Weights of a small mixture-of-experts language model, trained from scratch on English Wikipedia.
Size: 16 layers, width 96, vocabulary 11124, 27.6M parameters.
Experts: 256 experts in each of 16 layers, 32 tanh GELU neurons an expert, 4 picks a token, a sigmoid router.
Training: a variant of Muon for the experts, 214M tokens, 3267 steps.
Below are experts of layer 7 (counted from 0) of a mixture-of-experts language model. Rows are named router (the router's row for the expert), up (a neuron's input weights, with its number) and show model dimensions 0-95. Each number is 128 + 32 x the weight over its row's rms, rounded and kept within 0 to 255. Numbers have three digits each.
Before each expert's rows: "comes after" lists some tokens at least twice as common just before its tokens as in all text. This comes from a sample of Wikipedia text that the model never trained on. Tokens count by the router's weight.

# expert 138
comes after: "3", "1", "2", "4", "6", "0"
router:126097116121055129167174151116166108121110065137151149102208120115143129117139125130125157079129134136138114129095144128126172064158116079158135116127110169057126164172130126155130137200145089125108117133173079124170120073108185151155088140092114121095147119077111113099099232145135132187
up0:122121151116089113153161145081181090131129076141137129107145112175145165122104135158150120101167180066123120142174106062104122171186112107203143100157113197066095183167126103108116096069118084157142069169176120150145105131107133120131131124107109108127142089092159103201078135146133119153
up1:112144112073099117140115179078092092170065129092132120113145159168152180096158169129096142080110086086088107131113110194163091129135149145089184149114131152105171166087161134145147128117137111057119121139137129173077107219159123088152137113088106144081119127139185170120113176169132156144
up2:120126080070121106135153158113124151120069095056113121159145125072158124117167139158066133101162183099088115147157174190130121088147159196136148146124133123069143136135112117153122107105117067109124122140173169150109125136087112150123112182118135101101091055107129145184111221156096135095
up3:153127146094116144148146131113129081147134062072166175098095148106170109079065173139165132066069041109116111186108120162182097130162120094141096151091114130114127124177171097120141128121112119124138092181190129165160140149085148170207123113131127148093120111179114133135081134161116121124
up4:072092122155073082092112167090117074130178124122140111135112155179125144207134167161138121125130093133131195108140093155113157104157117162164096154165126128155142131134149083140152139150116086157122069156142067068124092100140124167157161113079131071112158200123158117108045171142113114143
up5:104165162166121145133168124110156121087130119104146092083140130129158119146159117109134099108106147115128105088153113144124140118183129094097164127087128053110082177143149114193127099160096154109075083161127092156148170192112137094115130176202184112072106151074152081171136132149187064165
up6:082108062112151103162122155094162097127062109096127142189201086170158129143113131105103164112140094073115150108150164117111132137113128143131145176140095097143139137130152080130142118113134083090193143167144148124138166111129107116120050174130124094088150162104209081157181079139126168070
up7:117124082148106107206152129136084162107104118168190132137192114134103120140135145034158083111136208124076140104108114095127132148137101099173177080156189126085097166174105153139140082133120157153152071173100090098083103149185114151110120106152117128133114144138144130109102170165123089120
up8:127097092103195127180143152140148157160090091092168189096116116118100089144108103115121115118127131166131081112077103156123126101095092129183163155158157123106123195167167120134132117151156166134120103141141058050131077130178176115121100138147126105138162110131082119048091144159082195148
up9:100148102190123164109146151079154099081132116062125134130126207119131129125173079166112134165121098101112108078120148130109129104119105165152162117101134118097164120138168136123143155128167191066156145092126086102170115144087217175143080157114086081107133099096197120100088155114124157181
up10:143066140110155114162091110153133141141102147146140197161130120138123086113136060083132139146150095158107129115102140083113130100178176116156144047070114144087143144117086148093084131096140133196079119169203091091121203129158128182130128085112123107122155156189093139103150161131128084127
up11:118158065103134134159158187126183088061129109083144137184124147089113050119152114118131168154114175089121109130120163121128155142116164166088107093143148154146091060159122111095129119179111093157106130152132109088165142084045110103148111170147124120145167144137102080162161166097159068089
up12:119130086099077077110143100099132130146156091144199127102126183107195103102113117137101206157126146129100141128129129118077180104148154143088152088096154077163099174159140154143084083095102117149129149125159146093119114147128175195094176143117163190105134120066105150140170133124084149061
up13:135106134090115134106132183137148118118167126077170169106102126141167105135128078095092122106129098092122169088129105207092175146205163080129138135172113128199122152099162089222131142100157108092181162128115164101106081148135115124153102126119128094077137157075158162136138143120082102079
up14:133097096176112116143123178114172139124147119091134105171149138101070122139161152149085160151172145102124112115179121121140123083121143105105186141106074133134079126163177089090127093056082095094110092133089148100198145098077134075170155198057176141150127089106148135135153152151119144170
up15:151190142201094133178119093118134089116057102182108101157130190102116097147070102165126135121125116117097092175111104077091152094133094165099135147149172116073155130143175084159155065173167085118127122131170106142191163132097124102132099145141103162131171119117135159125097124175074119159
up16:187182164075121151162114120121128129089136133091153083092100158127125146190118089144195144101120103047164142160116122164124157116144076061121118148168084145120116099164157149105213095135122191136094136095124136084154107127156137152073121112088135166072133070131157121091152136162117150152
up17:118133119090119223159114114085204087147099106147158135153131126165113114150116080109058173137111064153107099143111107118090118085145184114132163147172120103124181167127133147128101167171140103099139122150160108154176115152057136191111097142160101149132139141154180094065096160120112110083
up18:093057136145177169121096077108138140157054099167141125030097108117152142111114157165099128165105145136168141088085115152162160137122100140109115105121139095156164148109174152140157109184137109085112112115093121085100139182133138113175143137108106148127174160062177109121177065126167076109
up19:124097160096091164136143138176167122147141181149100131084210115118110168105128173123129142036097090160085078131098188153101135109128152120107145103113148130115122061111092184147119158107194090144099126145135153140064171099127122090160088185073099122098084107131166135130129133122146167164
up20:123129151131051085153129146154128216103188099087155082133151155102138098142158139113115087118133176125200117170138171084180119075148051112128148154125158127129122157109143153121134060125127101105157114145149156097083104083090120124146120163068129105126114143075093116107148111099207154135
up21:123172193091110191179136163129147071097121119142077178146139104129106132130145153125153103108126126147127122109140130100107182124134128095176101157137134125198132124156103113062136073106129078109092064165148062147086045093165146136145159148116113114064138151137138175097095189110162153117
up22:131153140114149161075054184040084133164120146116085103115117107140126183153076119135119161089048120137134163105133125173136165048107117082120142146164127146124095177142154095127133161092154114131104094147138123103162189133192189125101173088124110149104088124127175114092116165120149124141
up23:100118162123174152115112124168155097168119141126123164086134134110161106120119169116162119124137152107103076061112151147080189222161105149133145139169118093092181085103137165179132154137129170133087125109161110110156101192155179116117152114104072191051109106091081096105121124171116144150
up24:140110155133132140139140166122109207126165091130153110118131113118144152166095108120122131087113101152159138073180213156166213094147086087117110157106082167126073127129100128151145184112141058189160133139148096123090145105077134142094112091107155119114133078066135165074133106131130183104
up25:111129162109110097122105107101126102130145139103119130109164165105058173127147157188122211119173123133180190121074134122146152070099141132152109128126103148086095081145156161137142151147098163104119062069130079123148147075148197157153122091097116128111103137063135182076142150152140067149
up26:174114136175115104151139135108124154145089076174172099139153109156104116152116104128211111052098181127114113086141054096114132165148063061141085094151135155117147183153131092090166119167161127158141115138147114107112118079139158188185116141178113126090100157147108094105097161172142108142
up27:127078083126124185106082121125141097145107182119112128148116193088100152094124125132148140137088125200096179197160175128087135126143104145157103132112148163094124145190144103103091205084165148137124147115073132139197166152096114149057089144128113103127148151101067143088127136132070115122
up28:063129108105122159119150149120169104111124158091109124060161135114166190106117144143155173117125093141162106087188161172057165093121150129138172171116072150074113166158148134098061130127176080111153113130179134168139149099097147073088094120138086143058150130074139152144121149160115121149
up29:105104163087131148105071169139080086104128106109121116077179119166177148149174143090072168101116074123153205127137116167105094086117152111162105108088097148058133124120174112091117141083126156131167124155091135116130094095179146169132109139175151166103174078144158164116149173188094118118
up30:086148122079110130134128108166101176137085092149151119124100136105164071087137098105145122039069155126122084145097191131157149180162091128145174135126153184091164090171098181122144139137155178111140116073189137148123137148087130126135192161148111070112148145144097098086141105089098173133
up31:124133160137118138176132189089146130122129147087142131099081112084100146077116185180121035132153092166154131132075093138152072136129120122120155126177127113150146111093173100132143121183092139140108078106184088093198146156194119101217105134144137114089146136123138116121074143132079132143

# expert 220
comes after: "the ", "| ", "- ", ": ", "The ", "a "
router:146126107057171169152143161120136133057119064137119123123138149098115106091167127149112096126192145111071124106185131118097179133180100143163148161136121193105154099120076146124111132195087116185151089157175139110186193122103142141076137118123149176087083128084110114136168129101143129095
up0:143169148143128098161158176061098144080130106156115134101100066067136150108109090123132147128172090143156160117136217168095127126095060117104166105134135173167099143153111130187189139173117110169169128112128070154145118136129119108065157137081121111084145093114141107168134192090152100139
up1:093194126165137192104122124159090135121178066191129180104141085130086110132135183091147135075180105085116141083102164093153177100129125104127148144116133097148077110076123184100169105121118119143180188124154110110126179115113167097087113151094136151045152119088101121121158135133122119159
up2:110136132089133097177111202126135152091076171163181122155147143167149107128152162158104096114122101103096126178171135160095099151140096111155146156127088122106186169167052139053150157154078122143136133056094133128170191134085096163091189133140117142107115072132139097090095119111129149134
up3:096192119087152111134078157125117135120078117136145113127183128128109084150171156150141088117135143119066119148158120144116144119096095084204145147167121124083189150167183111086156078148152128162152124142183099106128135130148106120023139113082105170131130175136097069101123108137200102151
up4:178093089137112146160159158060118105184148079106115210142132106157125165100176105108179152125133175131082164163114086156109180126105110125161126115165147108141124109157174066086147067193163116112100063132125113100141092119106080078114139111121109157109124183111159161111116139147103149077
up5:100215162122143128189083122103107103094117111129113158132108093114109134121179146151060119119150107098090130110151071146117142127067084126172184120126115197103167118142121168144135118143120137120141144111127133101149160144107046165078171113197157116086109153142082055140088097155115131185
up6:166113157098099136100170135055097123164099159142148167152115189147085138137115159134112157155144089069131137177190196115101169105142166104083097103087096150172103092126117122128080173121117075136168132143150106151096158097142110103198170122061083130124117101145110052157120162126117148139
up7:112147121161147091150121159134130101109059158086139147083090075107143141172157130097139113183127116224121100208127074132131189120129086128179128135176116146127154127156113135129142131125086127106143092179144112132089170112078121168144085082157081104068174103106103184127152137165082131128
up8:183124127109159116186144180078144149107150091112079162124078106126160109106114145186104185120099128143130128169126156184127158186109131139138151141177112130130133120116111130095126058204122049124106076120106113099139150092071175119138153117118047117114171134115160081121091072164127132153
up9:192107136058106164116127149116050146187146139179215154107107145079074113103117185123145096134144116164129136066095118136122129121182097113181119121117126136130156075097121133095168148106178126168121163148182130157124098117087112151082109118089153152075144107157129144181130169125129122185
up10:169173126139149111160137066144084146111081175150188103122093142116044093107082161125105138140198072130120096165105116197121161100150091076177151125124170161102172112156129143109134104161081153104174105081150113158134125179111132139116129132092114203117097079151113105088097142120121126143
up11:125099186061050157150147171124128118107162193144129128072154165118090107145179132184138125094177114090119105115122109124106138120114135141131110100124071137171100095118124148129129084144151121083183098073169107135136128144046178141118108160109210156105118126114163143133184189104119128088
up12:136127153131100175174205111097073085155137099105121167157108176110136134123094086107139130080137149065086107117078078107143145182161131097111194104134159150116120121071134036123138142130143162124177092115142094121131148141165154079185170174141093143128108124099211128138129126100112132143
up13:092148099092126144206136155095194139092118076101164171132138191122116125102174135143168175127081108127134203133186110130130109125134149093167171138100104081129179137123075148147159092126127181137086140135065165082121163136107193132107135112106097169117121114107118070109118091174119115174
up14:101144124131093133118148129166120101192184138152107179092103171135174125126124121145114106109097166134209137068165117158089181120092055122186105154132151103173067137053103124140141102128149143213069078088107130121107150103107105153099140099146059128129140145110144127136135172148134112114
up15:125152143127102147171179190118136087123142064056098113111132133132098132125138151145100153072089107082064191130147115145108113139156112173167215144191172117177102128082144087107127082084156083111137117114127058130135108139180122132133146131113147191139117145106159134080106141142096164103
up16:166158099160134112134207128080152160113145132134130151170109084131160143162089159171138110113136086124139145168140060155167109150163120111140140091096157155090076058168154151111115147155088132139190118139155134131141041112084120166119127100146102077083067119176068107122091177113122095142
up17:094194078153117131133145188086123170122125089205095167156157165101124147120151173129062107054091132164128173158122113122153127108102148129098116092112195097130138113111146149085115166170144147081157102129109090159133105078132123148093082076099128128153120146197153128121089174110117193130
up18:164143194135110165139149176099101063122120114101121187181062106162097112052128139130144120126144135163109086080146139170140181186123107187089159123125088176145114118122100162160143151185104105209126104105102113095131136116077149146096111101106146112123104123107095164161126072105143176108
up19:059186122092175103134129143118095165204103076161101128135128184089146126169105187087192159079083108175150125151104133142090145143119065064138189141178123147120154124144125114125131087146132105077127141125087152118104169086063128113156108119099145102084171181132147148131133101115133119118
up20:153099186128124121142087098111160128126165147158091138113059136159198133114116152111111135145134140092114097166077166087057181131119123087146107127084092186202089101163102112099141148200108108107103096099173114150080129120117113120177171100171135109084116127082127126123138139147187165183
up21:122118148088098233106141196092140046121123088127185116136133151097112115117124173163172142096152076116132088100160100157174147089158128166144082136091103189116117087143106118148129112142172165103121123149152098136162100139140184109127138147089108189099096101088160086092145163157118097167
up22:113129166166107174110124084103121149132131117137144181105164102065083107132115139155115092074151114090145149124137129142069252155129089108196193125157142148141157083087085154109092157154180120142129161099152117165099156155116114102155149163119118126068119134118125074068125111137091162125
up23:117141152098151149139110135063116177151152138097094186151115102123169140134164149129111085163170141121077146115152099126094180143133104105149144132185115135125112162094139096223127161096118081115219089123161060118171134188074127104092131105121088101105124174082096112136122067103104123140
up24:096163089148134149135164082084131117198116096108147140127081157146090085106140174113096110139113071102104187133167140145131160132133071087172136158151184175151097132097090113157152147184112124083191114144140090146096144129135130152143184112096120170088120101164130095059088126179134056119
up25:171121097087204139162137180142158146145085107105078115102101151142076101113128103130124154140123166143108183141123126092081155047142128150142133106139166141159141069225143143101082127151106184106161131168129106115165138053091076166056152105121115123117109154111130104143167132092146119143
up26:157195186065052132179165189101153142109079097162169176114168136139113090142113079155145191150107116136115093088117090142145138088129067185108114144162133138120172150155093143105122152159128128102124151128169123128160139097084164060090148148148130153136093122175100124112112110064124112159
up27:116095087115090168103146120117158142148096110100138156125130170158070161170127171127072129057120131139083183115144110140173111054136182100103168141163120181116140118145105122117142165128118136077102120137122136151173162084172109166151096193094062181109100165068135124111097149184123127078
up28:114153096119116141075129112090092103096163132093162145154141132127138079165144173121075123066139175083114227102094129171107180109118134138128171154171160173135074111176188138177097105096112143077136144137114097175133213112136118155113130143097103154117119099106140097121112136116191130079
up29:164155150095129157167120155206111127126102126168098183086143147124147095163156166084112091063173140076135087113190083137149146121120136158127103125126107156151072164131079101048207168169092115155122121156161145127138095162096106119088111113135162160123095132102122118103164159115097065099
up30:094146163123063079145176094133127115124142162090123102140115112112139152172122143110155105144216122164112124132125104122112152154129042141137175174160192119113156114136164094141061086193140145044092068131121086116165130069182087113126091136134110181097120104109144126138135167131137137121
up31:142146081127095111136139178100140102089116152123145188167101171075116103032135144146078144129111081136064177065130132158089140060088140178160121135126131160096115103159154124116093102150133128121164122170075149145157069120169124142135174131132127175174113126102215170146112148120137136123

# expert 159
comes after: "3", "2", "4", ":", "No", "ed"
router:138134142109080105161127138149104155080087074090120152116120105093105135099130163176110169119175120183124078142124151177119188090146061075115161185116172159036133117144123127138133200129142147170113134151160086107191164080116128123128094173103163125097137103088084169139139142088144145134
up0:150139173081153131158187099115150170148124099136162177136111134091154171096158176057165116113101085150163074097132169102138113135141097124148103207123138128125139112132124142108118149129157167152097082159116147125106106074084113144149071096029122168129154149112135128165152060143143080186
up1:110144126165145155184108185108113136107126140089163117144106115115121119107120109138105100149135092110171106153139112130107104121135062210152158105082122176097131143174117094125187129170100141156130164178156103113204106105123066141101090199179079093114079112074103151177107152066142161110
up2:133118148118160091157086164131147172067135155122113173112126166110075136152136141171131137135097119140056168203162152106178134112085127174129165138148157137091131139180088191143082153121116102098148135090094082120131156092138159160121073132022095135088095177145125126105138100162125089121
up3:113118075072104159216140187133137169119098123119104123106074111178082154143143089137089154128135154102117105136148086138089123128102148185128082161168144137132132113143134110116150031096193115144098115193169121100148143143112113187095142136076161097070141130151113170115162121135121121194
up4:136152130095124154107123122130118081109086100097091175128101138159093155142131126169154136176134092159098096147150140165093113083140064141120252170117102111079159171162108139123144126111179180092129111141097098124066140077112171124164132124169159135073047145133121185117123150117141150108
up5:157182105115123170131143158051089123075111091122185106125079083140137148158147139102106198143062115143123109121125091137136145141192083125135127108102123139066119111116066132143124141159145170160172095126145082200150108182166120109120127144105168157072093137070113086111136159093142175154
up6:206157109104129116135073157145112133130139110137194135103145083131122143093064165140077166176129105149065080153084107140079137101129095141148147109163142164117074132118113120093164134142118127138121148204163150119120102118150114137121114183170087151116141169118115106130039071139167145210
up7:111063128113127160075122169112044129169153124075137164086133096160069067113086179126144144045192144168108166123134100130162124097148124119094111147107117101075141130184148135113127121130160122081067183126114135122160171139163105136079100114129172122113104168142160136148174147102141147168
up8:089122125077126095139127157080092128168120161068142174138099146141117120090128112076063152129130119168104149120157212129094137100143134050141152118145115160123145126161150089162203183165111175103081125138159127123130128142149126132167098183089163166153094055135075156090095146091163111112
up9:124092114130074090122123188108091158112147122131110176121116169009131097128168161148095136123119165134129129140163137105121140109143094158098162156166111136128092086118090084095196054079159130170147107125171192150096170144165183089121188133089130124125158111111128164105151165104115126140
up10:150167107161189103109102118105139093149139077059085167104136134153119146103079116094100104126112140163148107172160158113151153101107102052130156188102097161083135108130194099122173180150108157105141157191129164052151177153119168147129135162085119113133108108135067179114114130146172106108
up11:171133134127109110185117093159213094136121116087150128112065113123081162133113146129111128130172149141084132125146104196126108082139130063119155135149084165145091069140132104101101176135126114164130106147187150125047152109083127196151168116114115134151161105082184105087126100112181162165
up12:160149110088152119209066169119205110145122087095095106120146138112141134126078161125078135132185097133086090126142095116170177131160118090102088181137121182148081093121144181143091132150127116135143103121170116193114144121095163125136136154101035181121096106126162086122104141083156120122
up13:181098138110176116134122186156123167150086138147095218151144111114096082104081119140109165131131053125076086077122135148059131136119141064127098119144131159082097136138132133170152123171132142161135094234190111131145131107136187164124126114112129146120118102131065132093116119124169115111
up14:151182164139102160152129144116105115107131125104170114091144112097140102107123139154169174143129092095080132176120128172111139120130073175071150191095142207133091124137100054075188137057123168177169088150105083118141147157110111113098132137114154111100133155106118121157109065189172161111
up15:156093141063134157151142170129181120088129098102156149139112097118145139126083152129110147123128111163118063151152106172163120102106136149188103167088123072059161127170209154164165117128133182087084138138134177070137172068110111122089138117071123163067133141121102084119074120152131113134
up16:083091162134108133146166191136170152096178077139138154172133096125092124090113115203068174039176128138131138105113079114072150113123111160190130061081119144100143145154151121145143092159104134128144122163119118154135118089153149173118112157141142065116095109119063184145126125081122148113
up17:151111124142105154121136106086180097075147128130175094161106121046131087128139146113133111090148120196107168113167138136056136144128138137164141167159113142171062113147100117098198142198121174124124099133126101136171104156082133153099149142185109163080101096145061141120080107075156095156
up18:132122164145069153157152157142122120102142046134177133147094165092182168074098119103141130131152133084072084153098125127088138132138108178137112201136136187104128172117138169195130133155112107134092060143160101110153147134092090081099112125113132159122156095146163094155163078071181093117
up19:042127051107119143183138100099175173115092082147155166120117126164182116099155132147112125055125127095120131110158125120085089129184128110129187139103116161071103131141116135163137150071122124162138161195118142093098179130148151130169089159153115170152105190082124100093121099085162142137
up20:091109170129101127173133139109156081074127151094137201144121116113092125148153083112091161165149159126104092072146135118096085100153079099093191147135153134123122205155157123160111158100131103127151096150130187066050132146169158155117133135101116167148107087149071148084136129156205148120
up21:052105082147100119140132127128149144091122159104134081163135091105165075125137142121135091119123081113132089121182115150113157131187157123139128144116141073151131187107086117167109115147206139130096130118145111123180214125103077106145096099083117131087143159111226106153179146138111193110
up22:134241105143108091098149140111122154107123115080125118142140162129113165112176142112086081158109128119177070140133102125119207058214064114095158166120175133114133083133140114114122129174100106170173118117094165119167159110163076137137129138135153113076131139132122128153082068122123136103
up23:104191146135074146123174118137093156138137065065116164167126131148084097128123108083126156134193097121175098133145130147037122136155133123159113171071133070167190155127145127163159161083150117138170128125098142095118118103151163117144091177096065157038153140111110138147104130120117103144
up24:106118194120139087201111135154142164118130121087122131088169105161180136113159131076162195091135095094160097096137135104081167111156119133126160081113122062057077067106095145152138136147132132141143157117178164096111086128097131163174103149137097124111155101079132113148061146172139187110
up25:079139086166150169127107135120097133106168088081121144120202093190108140102128144123151109138093131161118153044156124135143114112130098084096239147110145101094145140185106169105157116143131064151144107153100099112154189164102153159128146140122160103105086146046122124124158102148160111158
up26:154203153160138131150176144129103073114088136149106131146090101156138104178114140103077106130139097145046089202135133145122143126129109123190171148110108148092130102123123126116168078135145161096129096127171164060193056120127173076145104148068117118112120146117094152119082159085108162163
up27:143147186174131085148147174161065161097113096103124172105128142124094168121154137121120075122116169093093095162126105132081175150111119107118163151095143117114169116116129157156154140105157202147105151172120107089153159034160132137169048122081151146084065086140140120181140116106087151135
up28:114144130074084090148126135103132132125138089168089105114102104104122107146134141110086097132164095159061105133109178227173153084123094126156188169183080175122096156091146154118142111093132150090128140186195091152109118112095149176070090174074100161108170126112120148129107145148107131147
up29:102130160114157078088110113097139111075130123042119121147089117115088105095109159072121109107110147150097114178097182123128151122215138108195188172113102161133093144201165137127163140131147118126077177150179102063097142137122119153118124140123134146155151126084124145137140121126173128041
up30:156071124120129129136115205105122160100167137100112162132141162110106120140154126158159051130096115094178144141099117210112169157129094080125126144128084112119092058179143135142168148125098129164141175156217138096151118074137143120132109162060148125100113118210094093095098113127122146117
up31:177143117133110170134162168082115077145151103139168209134031118124087115097154141127095132168101082149130187186132116104133122136111132065108149126225169108084108089154120156072194126119099150129144150136120086086123178153146099155102087132125116089135122137152141143084130100150142135126

# expert 202
comes after: "In ", "in ", "| ", "on ", "On ", ": "
router:127075131091099167214126153136165143094123039142143131116197142095129119120154144170123116063115083111122128160126134172134136082138127084094163131111110148094129110185122112132117118159193094081087090132174117112162115120125144145163114189069148151101148147111149098098188148135126153208
up0:142119116105136167130126203138166196148142102141156129129110142128046093126167175064127095141138059112141127096183051145163060141110141132153149161165130151100170144155110131073100111140162156150064086164147179110169076098105120163136151126146111126128097091110134136170121118142157104178
up1:138167136114117136138150158099107087104169098102125111179174085150110120125117133142117150136123097111134116205163142153132174107140147131098180181150084157113106164175156103097139130112110090081121070092109186081157162083149131080143067157088129145082061150148143165063167182157127125187
up2:115135106127137137160108191129162070087134114104117086141127117120076117156140128164039183074135136093153105143164109181174129097093146112132110170149102136088123107130135098127140095108142094111115102101159113114167140094110091150135111192051116086196142074089145122132199155170186166135
up3:143112172126083155148112178109154063138148119176159077115118179121150151072118159167124156043095095116086119168139122149104159103166157167111106080116130107109077160126132089138188117148167065119185096118166141183138123156133123077156107156139141100066166147094189084142120128126137097125
up4:143072123121096114153101176152124160115127110066190151153121173098160097148158138154121107103136080118139131212153169123131129122110065128095169154084141063143126154113136132165122066113126112095050136156128163177131145127115122105144074085134149121039116142094165201139149161144131164107
up5:108103136118112166115133120114177087043163106124128155104108114113126138157176151186099095094136089129103137115164063162106172121112125202119119197162145182213165128145142093117124133122118083088156083105133151103145108131117119142118187167079093092088158122127102160186182097106143157133
up6:102102159142153163123147103118167123148142141110085154065149146096089114059139124159161152153085123128148110109096146153122134128197116110112129165101183093141096086130153123145167076125174098080143065077096129120115088083111204104171112191115123188069173181151155132105167125139153133159
up7:122070155139181141105120145120127111169091103149080130083208121158162129115115221075150122149131089092103096146188149218061149085065140125158138082086115121143130144165109106128123143141102103098101108125141164128123159125140112166191143115151107190081117151115161137141152100162126113112
up8:100116097140116112194098083094131102166070126113165148170142146140081131084151108143099096130087083111107099205164132163123129112097118172112153152103094082117165110090110130138124152140128150095149133120197163148098157065105076139145112129141127174111145090145136197163127238132104171129
up9:136121107104109118141067063118172145136167115112129202066130077127176120130155136100133148114159161102135158159047139204098125139151153102099109088146114151168132183103123170147204113132131136112129133120068060035121149140165124075147132124119138105148131132107100127160179129129167111109
up10:140168124121113125113165143130113115116130059103106209168065115088091158078136147109112077060103139160115134143067134143162140160185112175101098146123101099097131180152122179159175132096085144118083085136163094184131143176118165145072139155097136132080137119171087171122130140165138148162
up11:189158172100107136128149112126166144104101113148194112104111123110148105097102145067153151179157136159114098111103148115137169123135063092099112161095162094128107148155085128162145152205102089139115055124151202085137142122129123101202123098093119195140112144067146094144149079082108151140
up12:124092044139161097138165110098160078107144114090138107121195175145102145088143118151134121116161077061111161112160126142114132063132081158122106150118067145099057133178156122175173113160128094121152110087138164159166202120193127163132118141121111146077079113085146108119150151125111134157
up13:164097143078083049168150123115130064107183099098174134118101198149133115055148100196126147072180083070127176094121136127139125130143090144143131116120114138142129102082141160174146096119142126196100116168169072091155131144145105177138166154142110104133122146103154117112142121087130154176
up14:142151172152149111156156180096089121166074053111176117145080191170199141081076126109151163091082057167139127144094130140098108112165074103100110109090139117133119162143127092153175139151121129103163060122132201121114135129137122136129084154137122198117131154141162126089128101104112145161
up15:138130168075141154077118097114108115177177128108193116174097148157120093069112099138138159093122167158173084116144182122159127125135080145093142094065122120140081154150164125113171139111117057098126078112120111173122140149151110120182083136090074144098186165119160119165167093083176111163
up16:135080169102102146178160161172088097074061138167169155103123139101123098158144127143111073084132120078139172127159138177124099122131096073106139139122121068122105081139159124208150168117142146073162058104153144123135095188074191146112165113132097095135104136104161145137125133093144167113
up17:098172070120118137086160146105125099100173098103164100099093142110098156121161136145155119135192131159127140171134140088132136100135144159195126098161146163061126175168098150079117073172175058173140163177113103131185124106062109111131142119088130150128135129084116156159186090079121106166
up18:155110112088152099175116139160127104095134145123122144146135113111117102124136173104088141128152108070133131208169117234135084107101105124137202121090123086084088204174135109133105118122133075103188093095176137117207159167129079102167139144115145157100145115127141096096143140136087129155
up19:074096156109116166145119151096128081105122117095133150154124136093098150172156150085140095034138087111137164069177090142153124140171155134180138161109155115125087150133181101066150108110199121091179142175085095111086136092107139104127122105122109172157113148065169138135070121098158173132
up20:118104103095066141142151104101114090159097095105185124121145157141154161100180108102093095177136143119125096149142167102103174163175144088098122123147093067177122192089161204165159159151130153147070117127153078151111120135096069158079066131134155172106186117134113186147129122102130141127
up21:043137099161161101120114094115214127161111139126100168092185130119115150127153115144110083101160127126138119153156131177131126111083151120137199186134164108077156119135157128127106134142126060070177105129198148128118113115097121091103100152145108119055102153065163137137162155197109101141
up22:119142094147156102172102105146180133151074081132171133124124072036115121136129175198105112111126148157117125107108140132091114124111118067129130153166145119165159081177107147080179089193175117106170150096167141121092122121168149132105137121169076143060152117126159092145184163092101091129
up23:100055170110105148189170151142104142181146075115121147082090143129156124135164143152190130143137138089140124166116123117103131107163148147145128131111097117128087104155111132174145116127197129151018113086181099144140118192074088120107160150152115104074079131138099109148117141083100125199
up24:100117097099117177090105105089136148110135086097151153129160145123086131112080136090092185133114075122172149158114141110119173113156190086113134078216139131140115100155158099052136149121176170140139141089108066164135124094075128144161136186109157106163102137137104100158171086137202132104
up25:105108149035097115133144137105130151093154138148161111142156094147136148161153150116111119061129091051106130103115144123060170111168157131115113116132124086031102098181175130140224125117115134119206117147123164148139168121177152171098101142116104132154077142126121104115146150132088136161
up26:168144107124151158201128139113168162112075066169155145171172151115072147196095120065092105124168101089080113132108052158064138108082136106124139137135150137148155164165143150112145118147183136129117201159131103079110132143110114173096112142149081144138101144107129081075091109136110131165
up27:103067073116088096147165167123204172113182082070146084121206195098102099161118113105092128110176172136120107133128163151131086090104127112093139193150144128155112131112138104136135097121122142086121149150186151134116134095096097128154156159053165094101078114133133156094128136173137143161
up28:124123171178117126086124150159149132106114113145148114099177173187120098109183161199121190163083168098126143120115134133133144108164088085147135098114125138070176141132070115107124058166153095166142122141149090127151189113146151083128058115092099114095154144088125110139113067057170149114
up29:174081142123114164146133108108142111194212130053086086090142158153109150149143140116072140106127156138101123097155136105167130068122165153147148197127120199123107091123147166111134163073128103114066132124151084124154141094110157129126175145022111115094125101114150078111131129152154118141
up30:133123137153119148201120168134173125163141121129159111099134177163069100112164116162162191156085080137111085045184118103088112079101163156113148103162066148152090109170178140105104138088113132109101124136115114116152142140105137134138151197116068177088153116130167082115146132106100089182
up31:063088144105146151153111082112135135147106134143117130107140045110159095128166140181119113168127106082118176111107122122084114137155123135180122158070169133070092115153221107153149113104127151162105085166139162142173127087180141180112072110094146089102161156069143140170165154097124090147